Weights of a small mixture-of-experts language model, trained from scratch on English Wikipedia: a shared expert of 128 neurons.
Below are experts of layer 7 (counted from 0) of a mixture-of-experts language model. Rows are named router (the router's row for the expert), up (a neuron's input weights, with its number) and show model dimensions 160-199. Each number is 128 + 32 x the weight over its row's rms, rounded and kept within 0 to 255.
Before each expert's rows: "comes after" lists some tokens at least twice as common just before its tokens as in all text; "gets" lists some tokens that make up at least twice as much of what it gets as of all text. This comes from a sample of Wikipedia text that the model never trained on. Tokens count by the router's weight.

# expert 9
comes after: " ", " re", "–", " (", " Re", "re"
gets: "2", "1", "3", "i", "t", "j"
router [151 132 126  96 138 129  87  80  86 144 165 121 125  83  86 117 159 134 122  89 110 144  90 118 109 118  95 124 186 139 137 173  98 141 112 132  46 130 130 180]
up0 [170 128 173 116 160  97 139  96 119 154 110 114 163 151 142  90 167 135 111 167 164 113  95 129 111 151 156 164 154 138  78 119 113 105 197 110 127 134 175  88]
up1 [154 117 132 158 101 138 100  96 178 124 108 117 165 144 136 201 144 139  88 140  92  94  99 145 201 120 103 120 163  80 159 111 119 142 155 116 155 150 121 121]
up2 [108 100  95 114 137 141  90 187  97 167 101  96 180 123 124 120 138 109  86 157 162 123 162 165  96  89 190 101 114 120 125 157 156 158 177 122 119 109 126 121]
up3 [ 87 139 179 132 120  71 140 126 105 140 126 112  96 145 142 114  63 165  85 130 150 168 144 143 149 157 109 144  82 142  63 126  81 126  63 126  99 122 138 110]
up4 [119 159 168 113 175  82  75 138  80 162  97 231 114 169 143 160 134 143 131  89 141 113 100 105 142  90 123 167 114  95 185  94 156 139 146  72 183 148 140  51]
up5 [ 76  93 112 156  78  94 101 118 154 209 184 172 117 172  99 114 118  88 173 162 112 137 105 150 112 105 146  66 116  60 141 155 137 137 121  40 120 146 115 128]
up6 [110 110 192  73 192 155 106 110 119 160 108 129 128 148 118 187 125  95 140 195 143 138 109 190 155  81 114  54 131 110 118 108 120  94 193  77 166  99 119 123]
up7 [ 98  76  94 124  94 134  66 144 134 157  91 128 118 155 166 116 100 154 157 154 178  88 137 135 172 141 150  91 114 112 126 155 134 135 145 142 153  75 128  97]
up8 [ 79  97  66 132 126  86 134 133 153 169 141 153 133  88  73 149 129  76 120 113 125  82 123 124 126 156 145 102 143 160 165 166 129 125 154  94 114  70  95 120]
up9 [106 113 150 127 100 125 158  85 125 125 161 106 136 112  98 129 170 152 137 113  95 125 142 114 122 103 160  74 127  90 135 150 161  38 119 103 109  68 138 159]
up10 [107 126 166 150 146 142 153 130  98  99 130 149 145 168 114  96 148 130 160 150 151 157 104 148 131 108 159  96 125 165 101 139  84 151 136  88 107 146 168  96]
up11 [173 108 102 134 165 153 154 197 181 161 113  96  80 169  90 143 140 148  85 124 121 142 101 114 198 124 120 117 146  56 103  73 110 127 149 123 123 137 104 118]
up12 [ 84  84 117 109 116 106  34  17 121 113 102 100  97 104 147 148 121 119  92  84 153 203 111 158 147 142 128  60 114 154 100 155 140 108 111 164 161 132 131 106]

# expert 31
comes after: " |", ",", " of", " and", " the", " in"
gets: " ", " New", " P", " B", " other", " D"
router [213 139  45 142 126 138 127  95 144  97 143  61 119  79 128 142  70 111 147 136 125 163  98  90 143 150 102 151 166 171 102 118 156 210 161 161 156 181 137  99]
up0 [102 147  84 159 152 131  61 134 126 160 209  74 152 150 167 202 152 134  99 173 109 112 141 115 109 100 169 105 182  90 162  99 136  70 134  75 160 130 161  98]
up1 [ 96 125 128  77 112 117 113 134 115 169 120 120 141 155 114  79 155 163 136 124  99  79  99 131 161 129 161 105 131  84 140  84 145 117 137  28 135  70 148 177]
up2 [119  75 179  87 159 131 163 173 130 167 136 165 167 136 103 143 120 107 169  68  95 147 103 170 127 100 129  75 187  65 170 161 121  97 142 115 126 113  84 148]
up3 [116  99 114 117 160 143 140 143 162 134  64 168 140  95 114 123 172 104 111 163 138 156 115 110 166 139 125  93 146 174  92 100 103 116 158 118 144 109  81 122]
up4 [122 134 141  55 132 153  92  69 157 103 141  67 153 109 144 102 109 151  87 194  74 137 139 138 120 126 141  88 159 103 154  94  97  83  86 118 118  80  74 154]
up5 [114 100 149 116 113 111 150 131 122 134 141 124  81 179  88 133 111 152 161 146 116 124 163 105 105 111 136 101 114  53 165 125  81 142  67 184 119 121 116 102]
up6 [139  87  99 148 155 115  52 134 164 102 158  98  87 188  82 140 122 122 154 159  73 128 135 151 121 105 156 161 100 102 155  84  72 118 131 161  55 134 144 149]
up7 [103  96 177  52 162 129 166  73 101 148 128 164 114  70  84 147 157 140 155 120 141 131 103 109  65 142 148 116 193 113 100 120 144  99 104  70 133 132 153 144]
up8 [137 128 112 199 139  69 104 131  87 142 106  49 185  65 130 121 111 178 135 121 119  62 106 143 140 153 162 126  67 149 180  84  87 152 140 136  64  82 133 108]
up9 [140 134 161 124 123  84  87 120 184 158 129 144 150 126 161 128  95 122  84 103 148 162  95 187 122 115 110  26 148 113 106  85 117 135  83 181 149 123 108  71]
up10 [122 148 112 133 138 139 129  99 129  77 130 121 184 109 116 187 144 135 100 103 135 104 116  97  58 134 165  83  91 177  66 124 120 155 132 112 116 143  89 208]
up11 [127  71 138 116 118 127 105 135 120 112 195 139 111 111 119 154 141 127 149 135 128 106 151 147 166 172 154 139 174 153 112 138  66  96  83 132 114 150  91 133]
up12 [153 114 161 116  88 121 114 106 135 134 156 112 141 109  32 176 118 163 163 193 111  33 126 136 141 118 136 108 159  49 144  81  71  78 112 106 113 129 122 127]

# expert 16
comes after: "1", " ", "2", "0", "9", "–"
gets: "0", "2", "1", "9", "3", "4"
router [132 118 135 145  82 108  79 152 133 155 110 127 130  61 182 144 123 135 137 158 142 156 131 143 128 117 125 136 157 124 143 144  79 151 130 106 171 115 123 143]
up0 [122 128 154 131 106  64 167 126 131 168 127 132 179 200  67 137 108 112 161  86 120  74 105 140 133 116 152 136 161 103  97 103  56 148 112 176 112 152 161 176]
up1 [120 132 107  95  98 113 103 149 158  95 101  73 101 175 126  89 140 139 190 176 146 126 115  97 152 106 192  63 102 126 151 107 121 132 137  46 125 116  75 121]
up2 [114 124  77 118  87  93 158  92 211 169 205 106 110 120 168 133 135  68 100 109 121 144 110  98 149 154 172 127 127 185 150 132 123  79 152  58 123 117 142 143]
up3 [107 104  63  68 116  96 123  93 182 211  54 126  82 122 155 128 137 166 166 170 169 177  94 130 187 178  53 131 139 115 150 148 151 127 147  88 147 149  81 106]
up4 [ 79 106 143 194 142 143  95 122 115 108 121 118 112 147  58 107 104 164 129 129 143 163  54 139 134 146 127 143 155  93 120 145 137  76 117 135 119 106 178 157]
up5 [116 103  88  96 146 127 132 122  93 186 108 128  91 164  99 144 183 134  46 143 117 126 112 132 144 141 190  20 133  92  92  57 136 160 130 133 139 153 123 109]
up6 [115  95  63 170 115  95 112 148  64 131 116 100 123 168 128 143 127 142 155 110 110 193  97 122  94 160 149 148 156 139 171 127 117  90 103 140  83  77 122 179]
up7 [135 115 162  65  81 161 168 112 118 112 140  89  63 106 109 159 105 156 108 152 127 149 102 145 116  75 140 135 108  79 152 117  63  86 109 145  92  96 128 118]
up8 [ 81 106 162  54 149 112 135  86 103  81  91 119 141 132  84 130 155 156 110 108 104 104 112 104 157 110 172 103  89 176 158 172  76 131 144 110 102 149 170 145]
up9 [113  70 153 145 150 157 107 106 139  85 102  88 141  88 144 111 140 161 142 172  75  98 124 177  84 168  97 137 128 141 102 125 125  93 111 107 148 152 140  90]
up10 [ 92 117  98 181 198 131  66 128 162  85 133 145 105 177 167 127 140 128  84 146 118 143 110 111 141 141 145 157 161 124  88  66 184  79 119 110 152 133  94 124]
up11 [106  83  93 115  99 114 145 175  87 160 122 157 105 126 175  99 154 141 135 121 134 100 139 123  78 183 155  74 162 102 136 143 156 136  66 173  67 160 157 140]
up12 [194 124 178 131 110 215 145 145 162 145 130 117 115 141 102 122 163 120 133 173 101  92 101 197 156 131  85  83 110  87 123  78 121 111 144  97 104 157  77 178]

# expert 30
comes after: "1", "3", "2", " N", "4", "5"
gets: "2", " the", "3", "-", "8", " ("
router [133 137 179 107 151 137 154 142 143 111 129 149 126 111  98 123  46 135 138 121 112 103 154 134 154 118 178 102 161 133  62 123 102 118  93 167  99 173 154 148]
up0 [ 76  30  94 121 145 155 106 132 169 154  73  64 178 122 134 108 114 102 122 146 132 197 108 145 138  73 137 119 137 124 112 102 117 133 131 130 149 101 149 100]
up1 [147 142  99 120 138 148 146  88 146 132  78 140  84 148 118 118  99 144 146 124 123 150  94  91 114 128  80  80 159 122 158  93  81  50 115 123 139 129 162 150]
up2 [133  72 166 196  73 158 163  85 159 105  62 111 129 131 125 134 139 176 140  97 203 137  89 138  90 126 199  63 168 125 141 151  96  98 135 164 129 134  87 194]
up3 [133 132 116 145  95 118  89 134 143  67  95  68 109  99 150 137 145 137  61 163 179 137 104 103  89 200 155 187 144 130 110  81 158  91 100 106  73 130 161 123]
up4 [129 127 116 178 138 113 157 141 125  83 159 125 133 227  87 149 150 132 175 157  94 187  95 123 163  78 154  60 157  90  85 105 154 105 119 139  93  74 100 196]
up5 [ 89 128 160 164 142 117 143 122 193  88  93 171 125 110  63  63 165 186 137 117 119 135  86 158 112 117 109 143 135 111 150 129 104  72 146 118 136 124 128 188]
up6 [136 146 104 145 149 116 157 125 109 120 119 142 127 181 135  41 123 177 151 150 163 123  94  73 119 171  78 132  66 108 123  62 169 160 170 148 102 109 156 174]
up7 [114 156 144 155 169 157  86  63 113  98  80  95 122 151  91 135 110 163 141 124 160 176 111 130 147 154 100 173 201  83 116  94  85 122 106 187 154 125 137  98]
up8 [121 136  86 160 176 185 120 153 193 111 169 141  81 174 105  81 170 134 171 138 106 114  74 110 141  99 129 142 112 126 206 125 114  69 149 103 154 129  99 156]
up9 [128 135 112  74 187 105 110 122 144 140 116 100 102 117 134 167 135  97  68 149 142 118 103  79 182  95 118 105 126  54 138 171 177 115  85 134 113  87  92 148]
up10 [130 130 116  67 187 100 115 113  85 142 154 149 113  95  66 178 140 122 111  83 141  95  79 137 172 162 124 156 117 129 161  68 132  73 112 172 116 148 183 130]
up11 [109 106  69 154 159 146 128 145 116 190 169  96 153 137 166 136 136 141 142 149 128 197 111 116 162  96 108  66  84 154 164 164 100 109 160 115 132  88 149 149]
up12 [113 156 127 118 166  74  74 112 178  98  95 111 148  98 132  94  97 192  60  62  69 231 100 162 137 118  87  99  95 148 111 116 133 126 143 111 101 144 157 161]

# expert 29
comes after: "2", "1", "3", "4", "6", "–"
gets: "0", "5", "ly", "–", "6", "4"
router [ 82  92 151 142 123 100  79 138 115 109 166 135 113  91 128 159 154  88 114 151 101 126 209 179  53  95 141 187  45 117 104 119 165 135 153  98 189  98 117  97]
up0 [141 120 176 137 129 108 144  67 109  95 105  88 112 159 112 152 112 131 156 143  80 102  96 102 147 134 126 119 214 132  91 106 167  94 118 113 171 119 144 102]
up1 [131 160  84  97 136 156 148  53 141 122 126 151 107 176 104 114 113 144  70 143 130 116 102  18 176 173 126 134 212 214  88 114 102 116 124 129 168 156 120  94]
up2 [107 120  86 190  95 107 148  63 135 157 124 105 123 180 108 134 128 133 185 128 112  95 107 123 126 130 138 120 103 116 126 148 102 113 128 127 116 156 148 165]
up3 [ 92 102  74  84 178 121 138 115 149 125 113 122 110 156 107  78 173 151 118  82 115 115 108 128 150 151 138 211 151 139 118 138  79 124 151 163 101  97 118 177]
up4 [ 34  84 124  98  88 102 125 155  76  84  82  70 155 142 115 129 100 101 159 136 130 115 122  88 120 171 176 123 193  99 144 164 166 106 126 155 130 114 132  89]
up5 [145 115 135 106 133 129  84 104 102 173  97 123 159 177  92 111 115 146 178 101 122 116 125  98 154 165 129  87 176  42 107 153 158  85  71 182  63 146 115 122]
up6 [117 140 136 150 113 105 153 106 155  62 124 154 114 159 112  91 116 161 102  84  96 152 115 102 115 132 229 113 199 143  93 113  75 132 137  75  93 148 195  90]
up7 [117  42 143 113 196 145 176 109 133 195  97 102 109 143 106 108 138 134 109 131  87 138 123 123 134  93 161 113 132 123 153 118 141 146 131 126 140  77  84 152]
up8 [110 156  53 139 171 159 119 196 130 140 134  74 173 140 131 138 143 161 170 159  97  83 109 117 147 133 115  75 127  76 164 136 138  56 106  89 156  58 162 161]
up9 [144  61 116 100 100  94 118  85 106  73 132 109 131 139 102 129 104 177  86 148 143 131 118  51 125 123 191 139 144 169 118 104 127  77  90 123 143 123  83 112]
up10 [103  91 107 171 137 157 101 128 120 103 128 128 171 106 115  92 173 138  79 137 117 127  95 100 103 148 153 122 109  95 172 191 103  77 138 134 144 100 135 194]
up11 [109  66 122 195 169  85 139 132 182 182 163 114 115 190 123  99 106  94 120 186 141 162  83 111 168 145 146  57 135 146 161 133 133 124 161  84 131 138  70  86]
up12 [ 69 125 135 142 152  95 102  74 122 117  54  87 122 115 120 138 156 129 114 167 159 121 109 151 153 135 150  96 117 154 180 132 123 168  73 156  77 113 138 110]

# expert 7
comes after: " |", ".", "|", ";", " \"", "==="
gets: " ", "\n", " \"", " the", " The", " S"
router [182 176 156  49 150 149 124 120 136  64 157 145 110 121 112 141  56  79 140 104 160 143  91  92 173 110 114 180 130 109 119 126 219 127 158 105 152 119 129  91]
up0 [109 112 141 110  69 114 139 124 174 119 101 107 124 115 138 127 163 133  81 189 110 149  68 119 168 115 141 109 130  63  81 175 144 113 157 120 119 151 191 141]
up1 [117 101 142 141 168 132 144 156 193 127 131 104 118 155  69 127 176 131 139  65  95 156  93 102 112 172 202 113 104  90 136 141  79 105 130 153  88 159 178 150]
up2 [119 106  92 111 213 122 104  88 127  95 128 144 137 165 162 143 167 160  90 150 133 123 103 165 100  89  76 105 178 168  88 102  92 156 168 181 136 129 141 120]
up3 [ 75  87 108 137 153  51 107 198 134 156 127 140 127 122 139  99 134 145  84 157 173 187 144 139 173 123 120  40  88 126 106 142 151 128 124 113 126  71 132 184]
up4 [124 129 102  82 137 187 144 148 116 143  87 143  73 162  90 146 131  93 139 124 109 100 123 129 205  98 166  51 168 121 142 109 123  92  91  82 102  62 181 163]
up5 [101  71 162 112 106 145  97 100 155 194 112 115 122  65 105 185 137 141  73 145  77 128 143 169 109  59 180 123 121 175  98  96 140 117  93 116 161  90 105  99]
up6 [ 93  92 129  96 136  82 164 116 128 171 108 111 123 134 168 175 135 146 105 215  79 152 100 103 135  90 182  48  97  91 154 136  95 135 121 102 128  91 111 102]
up7 [102 133 173  96  94  99 122  96 123 130 119  94 154 107 126 113 157 140 102 128 117 185 130 122 129  81 153  61  53 153 151 117 108 108  83  85  70 162 159 178]
up8 [115 123 144  99 133 153 133 140 158 153 120 109  70 114 164 114 161 132  98 215 140 159  80  98 149  82 161 108 131 100 159 119 110 138 102 106 122  90 159 125]
up9 [ 84  70 122 133 100 206 122  97 158 144  81 142 108 154 159 114 171 140 151 182 135 143 143  87 143 111 133 117  98 129 163 102 106 120 108 128 133 149  40 103]
up10 [ 68 117  77  89 156  66  61  91  89 121 106 126 122 134 121 169 144 135 132  86 122 122 132 126 124 124 156  74  88 138 107 110 125 155  83 195  88 162 108 151]
up11 [104 117  53  96 133  93 131 119 165 168  82 124 129 123 146 125 113 115 153 172 115 125 108  70 125 151 135  88 104 145 156 154 117 128 131 177 160  98 152 137]
up12 [113 116 121 130 157  73 138 117 110 137 118 169 107 105 166 133 177 199  36 155 115 133 121 113 128  73 156 112  63 164 120 139 162 145 133 149  95 130 143 151]

# expert 22
comes after: " |", ":", "9", " as", ";", " that"
gets: " ", "ma", "–", " $", " he", " was"
router [133 101 151 157 110 128 124 120 119 179 104 134 115 138 122 112  83 211 154  91 145 107  93  81 158 157 131 180 161 125 110 152 140  96 135 119 104 147 118 140]
up0 [150 107 169  77 105  68 112 152 175 132 133 144  96 133 121 184 131 122 174 173 166 110  87 147 128 156 160 120 119 129  93 120  84 169 154  90 123 155 162 106]
up1 [108 113 133 139 149  52  85  92  64 171 104 125 116 138 178 124 148 143 107 123 109 138  95 104 162 107 130 128  79 106 113  90 125 170  88  92 127 108 140 130]
up2 [151  72 120 180 139 171  80 139 105 102 124 146  90 128  99 147 152 102 117 140 167 135 129  72 204 109 149  86 160  75 162 144 159 107 100 129 145 161 120 119]
up3 [ 91 135 159 170 165 138 129 135 202 171 124 130 166  71  91  83 174 114 158 103  86 103  84 145  68  90 155 120 118  78 142 117 176 133 177 121 114 167 122 106]
up4 [148  98 146  94  83  92 142 132 104 110  57  57 115  99 125 116 105 168 105 126 153 101  72 135 103 159 180 163  96 136 109 105 120 130 127 100 121 176 147 135]
up5 [162  89 104  98 158 141 103 185 166  41 150 109 176 136  91 125 129 176 131  94 116 151  87 175 161 152 141 114 146 117 135 166 171 133 117 164 106 115 152 153]
up6 [125 188 113 159 206 138 153  97  90 121 132 154 101 140 181 118 126 105 153 169 174 125 128  76 157 127 127 137 124 108 147 121 112 111 101  89 128 101  94 134]
up7 [112 135 152 153 121 130  97 117 110 115 100  77 148 136  96  28 140 147 137  92 161 168 117 158 122  92 158 149  88 112 141 142 155 113 114 124 131 134 117 182]
up8 [136 175 150 133 194 101 156  88 183 166 152 118  95 111 174 115  99 186 124 135  99  87 110 101 155  91 132  82 134 118 103 118 147 125 143 153 131 115 135 111]
up9 [118  96 175 127 175 154 130 140 168 173 105 130 150  98 169  78 134 115 118 124  83 170  80 130 105 132 124 136 135 155 182 149  86 114  85 159 141 167 109 118]
up10 [ 81  64 114  53 180 132 134 138 141  97  92 119 146 153 130 146 140 139 126 187 128  76 108 139 107 148 177 107 122 138 103  90 106 154 100 145 144 139  54 110]
up11 [137  60 125  51 132 148 115 117 141 124 141 109 106 167 117 124 149 146 106 190 101 121  91 123 110 141 163 170 148 110 179  96 177 100 100  97  89 173  88 142]
up12 [120  75 132  88 159  99 168 134 147 101 134  85 113  94  62  96 128 111  92 193 147 122 116 142 129 172 179 120 118 120  69  84 134 161 146  68  71 137  92  97]

# expert 20
comes after: "\n", "1", "s", " (", " E", " S"
gets: "9", " in", " of", ":", "1", "|"
router [125 162 144  81  95 154 157 198 120 153 105 118  89 164 103 125 114 113 160 146 167 157 139 122 152 135 115 117 127 121  99  81  83 163 139 154 122 127 113 128]
up0 [124  98 120 169 125  97  52 110 176 145 153  84 180 148 121 103 168 140 174 202 109 146 105 136 133  94 185  77 121 100 112 137 135  66 173 144  69 111  72 149]
up1 [117  93 128 137 208  74  49  97 144 145  98 127 107  99 102 103 121 157  88  79 139 138 108 108 144 129 157 139 189  76 154 170 123 136 148 107 132 171 140 120]
up2 [111  93 100 105 164 148 120 102 140 131 143 104 133 147 109 114 105  87 122 144  99  90 112 114  74 117 144  98 148 134 103 120 161 146 109 103 113 179  94 150]
up3 [125 125 140 114 120 200 131 105  70 137 133 157  86 146 121 108 122 147 132 173 182  80 126 170 160 112 111  84 129  85 146 165 128  73 110  56 140 150 198 125]
up4 [119 112 134 158 100 120 119 154 157  96 125 131 120 189 137 207 140 155 134 138 177 139  88 144 169 114 142 124 128  80 113 103 136 145 152  90  98 134 172 143]
up5 [104 111 155 130 136 145 157 101 121 110  96  86  90  86 126 148 128 130  83 129 116 160 140 105 101 138 147 132 143  98 135 173 153  32 125 135 128  96 162 191]
up6 [136 140 156 183  87  87 144 103 130 167 106  77 111  96 100  96 127 170 174 175 161  80  94  83 160  94  80  89  99 139  96 122  98  87 119 152 129  86 171  97]
up7 [119 116  66 128 136 123 137  80 140 114 100  70 165 146 137 125 110 126 126 110 150 173 125 123 130 128 161 186 192 119  96 120 106 140 152 168 117 134 191  81]
up8 [162  96 148  58 116  94  97 108 179 123  75 186 139  92 125  98 142 127 163  92  64 101  85  99 139 123 180 108 159 106 168 114  45  45 113 100 152 115 170 165]
up9 [136 151 146 178  86 108  67 129 149 156 130 103 115 167 127 118 117 182 135 125 144  82  98  69 158 161 143 184 118 136 104  56 120 104 137  66  93  89 114 113]
up10 [101 125 108 151 111 166 112 111 180 117 118 111 115 110 109  93 149 107 129 116 186  68 107 164 159 187  97 178  58 172 104 141 123 141 120 188 137  63  85 104]
up11 [115 112 153 140  83  59 113 153 227 140 129 120 128 124 101 194 122 149 141 143  61 117  84 113 126 145 154  95 146 133 135 140 132  38 113 119 103  90 169 125]
up12 [104  81 146 132 131  86  80 153 163 141 138 135 171 103 105 113 133 130  62 149 112  71 114 141 132  87  99 138 147  66 168 132 118  98 127 126 165 104  70  72]

# expert 13
comes after: "\n", ")", "-", " in", " Total", " •"
gets: ":", " |", "\n", " the", ".", ")"
router [106 118  97 144  92 115 140 111 152 168 184 132 106 167 105 106 145 183 107 180 114 124 123 100 145 106 164 135 108  89  80 169 109 129 126 126 100 109  73 133]
up0 [ 94  63  99 176 113 140 190 156 100 138 112  84 142 137 110 133 147 171 122 112 166  86 124 118 141 122  96 115 119 115 112 151 176  64 106  71 172 144 102 144]
up1 [157 137 109 141 128 109 115  76 174 163 139  46 106 129 146  93 164 131  95 155 177 107  98  91 138 132  74 147  80 119 123 153 173 163 169 152  77 162 133 141]
up2 [114 103  86  97  71 115 151 133 117 121 152 118 122 151 194  67 100 161 121 137 127  79 105 161  57 144 128 149 112  80 153 131 181 118  92  63 129  65 113 138]
up3 [154 149 111 143 101 120 124  68 137 163 110 121 221 124 161 135 128 147  96 128  90 173 153  86 134 132 136 112  86 122  90 142 134 124 120 154 112 170 122 221]
up4 [102 139 207 154 189 145 130  83 144 107  80 165 114  84 126 165 112 168 106  87 203  83 114 137 186 150 174 146 122 202 121  96 122 112  96 143 124 119 133  87]
up5 [ 80  82 121 111 141 156 122  95 105 119 102 117 132 161 164  88 148 142 128  67  93 134 105 125 124 178 150 127 147 133 166 139 110 118  82  86  90 116  99 121]
up6 [124  44 137 129 109 160 114 111 162 155 113 162 127 107 141 149 150 117  99 110 138  61 107 151 127  79 171  80 141 175 164 143 178 165  90 142  99 138 144 157]
up7 [ 95 119 111 148 127 168 147 132 178 137  93 104 121 128 185  89  86 167  49 151  98 116  85 107 146 141 172 136 154 105 128  94 172  78 124 113 117 118  91 208]
up8 [149  75 106 111  92 102 143 113 156  69 115  75 100 187 147 136 132 158 147 136 127 142 121 155 153 143 212  82 137 162  97  98 112 146 142 145 115 141 165  57]
up9 [169 111 117 158 157 131 116 142 166 138 165 100 105  70 140 108 129 130 108 107 107 158 130 119 124 122 111 167  93 126 139 143 175 189 169 128 118  57 132 130]
up10 [154  95 136 118 121 106 158  92 146 126 111 145 133  74 131 121 137 152 133  84  97 154  99  60  99 131 204 111  91 130 202  71 104  77 115 108 135  75 125 199]
up11 [137  88 140 164 107  83  84 138 111 108 132 100 105 146 119 100 152 217 109  74 107 124 103 129 137  99 136 140 135 115 132 175  99 141 117 139 104  62 133 131]
up12 [180 172 137 129  49  72 144 110 118 119 133 124 156 149 143 103 118 166 151 120 135 133 117 104  76 130 169 106 159 144 209 128 101  85 111 108  91 116 184 146]

# expert 2
comes after: "-", " ", "\n", "|", " was", "=="
gets: "1", "2", "==", "3", " —", "The"
router [132  58 130 140 135 153 127  96 118 138 146 129  83  90 131 188  88 125  99 126 113  60 116  89 101 153 120 136 153 205  88 150 105 209 100 123 155 166 114  87]
up0 [113 121 122 112 111 174 147 149 135 148 136  53 111 112 110 102 147 135 108 143  78 136  81 106 105 145 143 132 132 106 117 142 124 102  98 185 140 118 158 143]
up1 [102 117 154 141 167 108 131 123  85 148 140 169 134 148 137 111 146 137  96  88 162 128 120 129  93 171  95 182 123  88 166 120 104 161 115 101  99 198 104 162]
up2 [138 104 156  67 104 137 107 107 217 145 132 145  84 138 187 158 130 113 152 139 175 158  71 101 123  77 133  93 119 106  92 172 145 148 127 177 156 151 115 119]
up3 [116 119  97 142 171 184 148 116 133 226 112 131 171 135 169  63 151 107 115 188 143 122 122 170 165 131 112  68  98  96 101 163 170 144 109 140 162 155 131 172]
up4 [137 117  69 133  76 168 135 119  99 104 157 103 129 143 138 110 140 144 143 135 127 201 153 145 172 140 149 164 165  75 124  46  84  58 103 114  57 134  97 136]
up5 [127 178 117  99 108 102 127  63  81 202 109 114 157 153 155 148 173 179 118 107 126 182  90 132 126 125 106 179  90  77 175 110  79 120 134 171 188 137  80  61]
up6 [100  84 157 128 183 132 157  90 140 101  32 121 139 122  87 119 137 177  83 152 130 106 116 179 137  91 153 156 141 109 131 114  93  98 144 181 113 155 177 131]
up7 [162  76  43 155 139 170 121 114 138 119 113 115 112 168 111 146 101 161 113 164 157 130 131 127 119 110 154 113 138  90 129  83 115  86 107 171 111 140  97 147]
up8 [130  84 133 172  89 101  21  89 162  62 114 126  85 123  87  87 133 202 100 160 186 135 138 143 148  47 175 111  97 161 141  95 127  68  85 143  79 122 128 119]
up9 [117  79 134  65 136 125  89 168 155 116 138  66  82 126  90 166  97 165 153 203 131 103 125 134 148 119 120  94  79 116 131  88 107 147 183 203 117  90 118  89]
up10 [ 75  67 119 102 103 117 137 114 195 130 114  94 175 112 118  92 109 212 116 144 169 151 108 146  95 158  99 160 150 146 111 123 128 130  72 142  53 117 110 161]
up11 [130  97 109 115 184 165  72 144 180 163 117  73 160 146 121 140 140 126 221 115 143 127 145 140 119 163 150  87 145 120 111  85 155 120 183 130 122 170 101 116]
up12 [ 86 133 123  59 106 136 106 110 196 163 126 122 159 108 126  83 136 136  93 118 161 127  67 147 136 135 128 133 134 125  97 168 171 105 118  79 151 162 150 140]

# expert 14
comes after: "\n", ")", "==", "|", "%", " =="
gets: " |", " ", "\n", "-", "|", "==="
router [136 165 146 123  60  93  96 155 160 227  85  70 173 104  55 125 125  93 119 122 156 131 124 140 128 102 153 135  83 147 142 134  74 146  79 138 114 128 120 162]
up0 [111 146 117 185  52  89 143 122 140 132 112 103  85 115 102 158 161 130 146 148 180 110 119 103 117 113 146 134 127 158 150 111 104 161 207 102 155 125 156  95]
up1 [115  95 107  82 147 158 139 135 145 159  75 107 114 102 172 118 111 180 116 135  94 212 134 127 142  65 147 140 141 205 194  68  56  85 130  97 111 114 113  82]
up2 [ 93 171 146  91 154 133  49 103 149  85 109 180 102 169 134  94 138 143 167 167 111 144  86 125 131 172 150 132 166 132 136 142 108 139 137 215  95 134 142 145]
up3 [124 114 120 133 150 114 106 152 110 105 129  82 132 159  94 152 125 171  96 145  97 159 131  46  86 137 165 178 116 120 102  55 160 138 135 140 161 178 170 124]
up4 [130 184 120 158 176 141 153 107 127  75 112 137 145 100 118  71 114 152 108 142 147  79 136 137 129 170 178 136 119  93 149 118 120 166 114 144  91 156 126 150]
up5 [141 117 105 116 175 131  69 119 139  83 134 146 143  75 126 143 173 124 135 114  93 205  88  67 121 107 118  37 179  76 158 188 164  83 157 164 103 144  99 113]
up6 [124 140  98 113 123  66  56 142 109 126  82 108 137 119 134 160  89 148  89 141 142 142 122  29  91 151 184 171 147 115 170 135 168 121 146 152 159 170 143 139]
up7 [116  82  93 133 169 172 160 169 134 133 143 128 136 115 106  96 118 155 161  97 124 184  93 111  74 125 126 112 130 132 126 134  99  62 177 166 125  87 107 120]
up8 [101 107 165 105 119 182 123 128 142 126 175 122 123 151 145 107 139 136 112 124 156 122 117 149 146 105 104 101 151 155 102 165 117 181 118  86 203 139 148  79]
up9 [122  69 123 102 142 165  61 130 118  61  76 132 127 136  81 144 161 166 124  89 129 188  92 166 121 106  86 158 141 152 104 150 112  91 122 160 124 103 182 116]
up10 [144 152  83 107  67  75 133 124 107 133 115  97  79 127 173  96 144 166  84 108  94 136 112 104 151  85 140  77 193 158 116 152 106  90 109 212  78 115 169  95]
up11 [111  99 129 104 189 171 143 141 149  89 108  94  96 120 103 147 145 110 143 147 127 110  76 128 141 153 137 161 142 184  64 128 145 117  72  78  83  82 149 124]
up12 [102 103 159 134  93 151 154 118 195 137 115  72  83 153 184 134 156 141 111 121 123 142 148 159 125  94 156  97 144 182 144 170 155 116 116 128 181 159 114 112]